Experts of a small language model.
Size: 13 layers, width 256, vocabulary 8192, 34.8M parameters.
Experts: 24 experts in each of 12 layers, 128 SwiGLU neurons an expert, 4 picks a token, a softmax router.
Training: a variant of SOAP for the experts, 3592 steps.
Below are experts of layer 3 (counted from 0) of a mixture-of-experts language model. Rows are named gate (a neuron's input weights, with its number), up (a neuron's input weights, with its number), down (a neuron's output weights, with its number) and show model dimensions 0-255. Each number is 128 + 24 x the weight over its row's rms, rounded and kept within 0 to 255.
Before each expert's rows: "raises" lists some tokens whose logits its average output raises strongly, later layers aside; "comes after" lists some tokens at least twice as common just before its tokens as in all text. This comes from a sample of Wikipedia text that the model never trained on. Tokens count by the router's weight.

# expert 15
raises: " ", " D", " G", " K", " J"
comes after: " of", " in", " on", " at", " to", " is"
gate0 [168 135 138 133 127 152 114 125 101 137 114 115 138 126 120 124 185 128  96 147 122 137 171 136 154 155 137 158 105 144 212 147 110 142 118 147 100  92 113 150 103 156 115 107 145 131 102 124  91 132 121 138 133 198 134 163 117 111 109  65 144 167 138  99 125  97 136 138 141 113 100 121 135 137 148  87  95 101 126 139 118 109 102 132 122 115  82 114 134 119 142  86 129 142 143 110  93 121 136 140  95 131 131 111 121 134 155 155 133 165 129 140 159 143 151 110 124 157 133 123 160 149 122 111 110 162 144 118 146 175 126  75 107 152  91 135 162  90 124 107 106 103 126 137 128  93 138  99 132 103 104 121 160 116 139 149 109 120 107 100  91 157 107 134 117  68 109 151  99 120 119 143 114  97 130 112 127  62 114 114 126 132 143 167 111 125 116 106 128 159 146 124  86 118 130 166 144 102 116 122 168 135 113 103 133 166 138 138 106 116 136 155 114 137 138 113 134 175 135 114 191 132 149 107 149 142 122 118 179 111 127 137  52 112 122 114 107 132 122 101 148 111  99 130 132  98 160 172 162  89 119 134 100  98 158 163]
up0 [143  87 133 113 107 134 102 133 114 127 119 138 116  98 114 127 119 119 106  66 155 117 104 120 135  91  94 105 140 134 108 153 141 118 124 152 171 137 145 132 167 121 146 147 148 157 153 126 132 150 126 137 102  83  93 119 115 128 143 115 147 194 105  89 122 132 127  99 111 162 163 139 158  97 137 151 157 115 123 138  77 141  99 116  96 146 108  76  77 140 157 156 110  70 113 119 101  98 157 105 133  99 161 169 127 193 110 132 130 130 152  99 112  88 142 138 101 158  93 132 150 116  95 142 116  97 104 133 137 103 146 156 149 120  85 112 138 172 148 110 115 149 137  97 105 122 127 142 147 104 122 136 149 128 165 145 105 116 148 124 109 135 136 136 144 151 117 152  95 113 157 147 139 122 125 152 125 176 180 127 125  93  99 128 120 121 101 104 148 113 110 107  98 142 138 101 148 105 127 118 138 133 112 201 172 107 127 131 161 123  71 154 119 130 150 131 126 117  96 121 104  86 103 139 116 134 129 124 107 150 136 122  78 148 133 111 152 161 150 206 160 143 175 114 158 128 130 125 143 139 142 139 130 113 132 127]
down0 [ 98 125 106 141  88 106 128 187 161 140 138 114 148 173 117 140  80 147 152  97 141 117 100 100 150 120 149  95 133 102  94 120 155 121 135 149 161 130 148  92 145 129 166 157 116 105 153 150 144 146 182 103 113  85 145 107 146 143 159 123 123 120 166 102 150 132  88 151 168 134 142 131 185 123 100 150 183 136  90 111 129 182 183 121 145 128 110 137 147 159 137 181  98 120 140 114 163 140 104 141 131 131 151 126 160 146  82 102 110  79 119  65 129 141 164 104  94 146 100 155 179 141 110 154 160  99 106 124 112 113 120 116 118 116 149 126 126 141 102 132 117 151 113 195 142 132 128 103 122 146 134 127 137 152 101 105 118 114 127 117 147 132 128 127 156 148 134 132 131 106 129 126 120 126 134 125  84 141 123 123  98 119 115 135 106 153 115  93 178  89 147 112 146 118 109 102 152 138 157 156 125  96 153 110 108 147 136 108 129  98  97 114 146 113 110 132  99 107 131 162 128 119 125 106 152  62 101 126 113 161 143 148 158 137 107 101 160 123 150 163 106 158 139 171 148 107 107 147 142 139 117 105 125 116 149 103]

# expert 22
raises: ",", ".", "er", " and", " (", " of"
comes after: "-", "==", " was", "|", " is", " a"
gate0 [122 115 117 127 112 101  92 140  91 147 140  97 127 104  96 122 131 129 135 147 137 113 131 174 103 134 116 102 116 109 135  79 116 108 133 145 163 151 136 122 151 124 161 115 121  87 167 109 120 125 118 139 139 134  83 130 104 144 177 153 153 141  67 133 130 109 144 133  95 143 121 126 172 156 143  66 137 122 158 124 121 163  74 101 152 110 157 130 109 117 117 111 120 139 153 134 116  97 117 126 154 117 154 107 120 108 117 116 120  72 119 118  71 133 117 104 157 101 151 133 105 115 129  98 131 116 111 140 122 167 106 122 115 100  88 128 168 131 132 112 141  90 154  92 177  66 115 159 133 108  99 123 142 129 133 138 170 103 102  92 157 130 163 135  98  96 127 141 127 154 118 182 147 109 123 137 136 118 130  95 132 107 132 142 121 136 163 119 180 158 161 137 125 130 124 115 150 119 157  93 164 128 128 138  88 162 110 126 140 123 104 106  70  94 139 116 130 132 103 117 159  68 115 139 113 157 160 114  95 112 121 120 138  90 112 104  97 112 148 105 151 144 170 114  60 113 120 149 168 109  92 129 137 158 118 119]
up0 [102  87 132 149 152 118 143 137 140 112  77 147 113 104 137 134 173  82 103 140 150 126  93 111 123 121 132 101 126 140 126  96 118 122 182 160 138 133  59 104  94 110 111 121 158 144 153 126 120 160 140 146 135  82 175 170 174 153 135 118 167 133 140 132 109 141  84 129 145 118 136 128 128  94 116 155  95  77 119 140  96 151 112 135 153 106 151 100 125 126 160 109 169 102 133 127  87  99 101 104 128  80 116 132  83 111  85 120 169 138 149 138 136 130 165 138  72  97 117 142 109 123  96 127 124 135 102 118  93 111 121 115 153 147 124 164 120 134 126 122 125 141 156 139 146 138 133  86 139 133 131 128 121  76 124 125 145  67 125 119 105 125 153  93 206 130 133 121 122 107 132 111 111  82  91 158 131 140 149 151 143 110 121 125 127 102 114 158 124 115 149 127 123 136 144  65 108 125 136 114 133 144 142 155 116 147 100 135 117  90 162 153  97 190 138 152 134 112 119 159 143 108 142 121 114 105 112 110 136 136 132 104 132 116  97 121 134 136 152 190 130 137 133 130 200 133 148 126 136 129 153 112 148 128 113 152]
down0 [183 142 110 173 138 106 113 149 111 115 119 170 111 114 127 139 110 143 102 137 130 103 102 123 178 109 118 127 138 126 128 134 120 134 130 150 131 157 146  97 102 127  97  92 152 154 147 125 135 116 111 140 129 153 129 124 141 123  79  58  80 118 143  92 125 144 103 138 143 148 139 144  55 143 116 148  96 135 128 108 129 128 139 156 158 135 137 153 131 124 144 101  96  93 142 115 118 137 105 103 120 128 162 120 115 145 170 113 146 155 168  89 107 129 146 158 125 111 147 167 109 126 127 146 117 115 126  99 127  95  65 142 157 144  93 123 183 135 145 137 150 109 130 145 142  97 165 151 147 145 120 126 133  66 120 132 128  90 100 126  64 116 149 195 136 141 108 135 130 142 106 137  87 126 154 151 136 123 148 162 139 137 146 137 177 133 115 109 120 115 116 136 119 122 127 141  65 134 111 127 114  78 116 150 101 129 149 138 135 104 110 116 153 104 134 101  66 169 153 136 100 140 102 138 157 121 150 131 136 114 147 151 110 184  99 115 102 104 131 105 170 103 147 153 139 132 129  95 159 149  93 136 105 116  78 145]

# expert 4
raises: ",", " from", " (", " and", " with", " on"
comes after: " the", " a", " was", " and", " to", " The"
gate0 [126  67 139 126 140 144 128 115 144 118 170 145 131  76 160 168 166 123 154 107 153  98 152 113 104 149 142 129 132 132 187 103 124 146 113 144 119 133 129 180  79 180 127 124 136 125  94 116 117 135 102 111 138 100 170 149 149 102 121 117 189 133 124  98 137 113  75  93 141 126 130 113 126 105 139  96 126  89 151 110 147  96 135 122 134 116 115 139 135 150 136 122 136 131 117 133 159  95 116 131 131  58 147 118 141 136  88  87 121 108 132 168 174 146  94 134 143  99 137 161 137 127  95  88 159 168 112 143 119 114 158 111 107 145  81 125 160 134 101  97 149 132 118 128 127 158 137 159 140  84 121 150 114 122  88  81 155 128 151 112 149 138 123  93 133 175 106 153 153 130 108 154  91 103 118 129 134 154  99 139 101  78 128 182 132 116 123 125 137 155 135 104 128 109 105 156 153 105 116 163 110 124 146  91 131 158  91 118  96 131 117 143 139 127 122 116 102 141 169 114 157 124 121 121 110  98 145 198 140 136 125 121 115 110 130 126 117 111 163 154 162 135 169 122 121 137 101 101 137 128 153 158 132 171 148 152]
up0 [165 144 103 195 139 128  97 172 134 102 113 157 125 147 117 128 147 114 139 142 117 161 130 137 167 161 128  89 162 124 102 145 138  95 144 167 120 104  98 163 144  82 104 119 117 120 149 125  99 116 103  98 143 109 136 163 146 146 151 140 151 128 126 124 138 158 108 108 111 165 126 114 136 146 111 111 113 144 135 127 114 134 150 123 165 116 134 125 110 134 125 134 134 113 137 117 100 125 112 119 143 160 134 121 118 106 141 131 126 160 125  94 160 142 177 157 152 125 102 158 126 155 181  92 125 153 146  95 114  73 132 115 144 151 117 110 105 134 115 159 143 140 144 121 133 170 121 154 123 173 111 149  83 101 122 226 121 131 143 151 161 104 137 132 168 119 143 108 102 146 152 128 166 131 114 185 178 138 132  87 144 107 129 108 123 107 132 132 132 158 138 105 133 127 160 112 186 158 121 122 133 111 117 123 151 157 149 201 118 133 108 165 137 131 105  99 148 131 139 109 112 103 117 177 135 166 158 108 178 116 100 143 184 121  94 101 107  92  84 103 110 114 122 112 123 108 148 138 117 140 111 155 136 155 140 132]
down0 [104 120 140 147 133 140 136 130 161 147 153 145 147 128 124 127 167 100 154 161 153 147 139 123 112  62 139 123  95  95 130  99  97  96 130  91 136 100 122 123 121 137 122 129 122 177 131 216  98 137 150 133 155  82 116 141 164 135  84 104 160 118 129 143 128 129 121 136 155 106  96 111 151 152 132 119 134 142 126 133 129 144 121 164  82 141 100 144 159  89 160 129 111 140  99 120 178 116 149 119 125 105 106 120 132 108 110 109 175 136  92 163  98 127 122 154 146 142 176 122 176 101  75 153 145 150 140 140  88 137 120 159  48 107 124 151  83 140 141  78 155 145 137 110 145 108 108 149 170 130 103 128 147 155 143 127 133 123 135 145 173 142 123 100 126 147  95 189 147 105 140 135 142 133 124 148 125 110 102 117 161 157 114 104 130 127  97 156 145  94 128 151 137 138 137 137 145 107 116 150 117 130 123 123  93 132 135 119 138 180 111 102 126 158 143 136 137 115  81 159 164 116 157 110 145 117 150 182 113 122 145 126  92 110 159 112 123 161 149 104 112 142 116 145 140 149 130 137 145 139 159 144 102  78 127 145]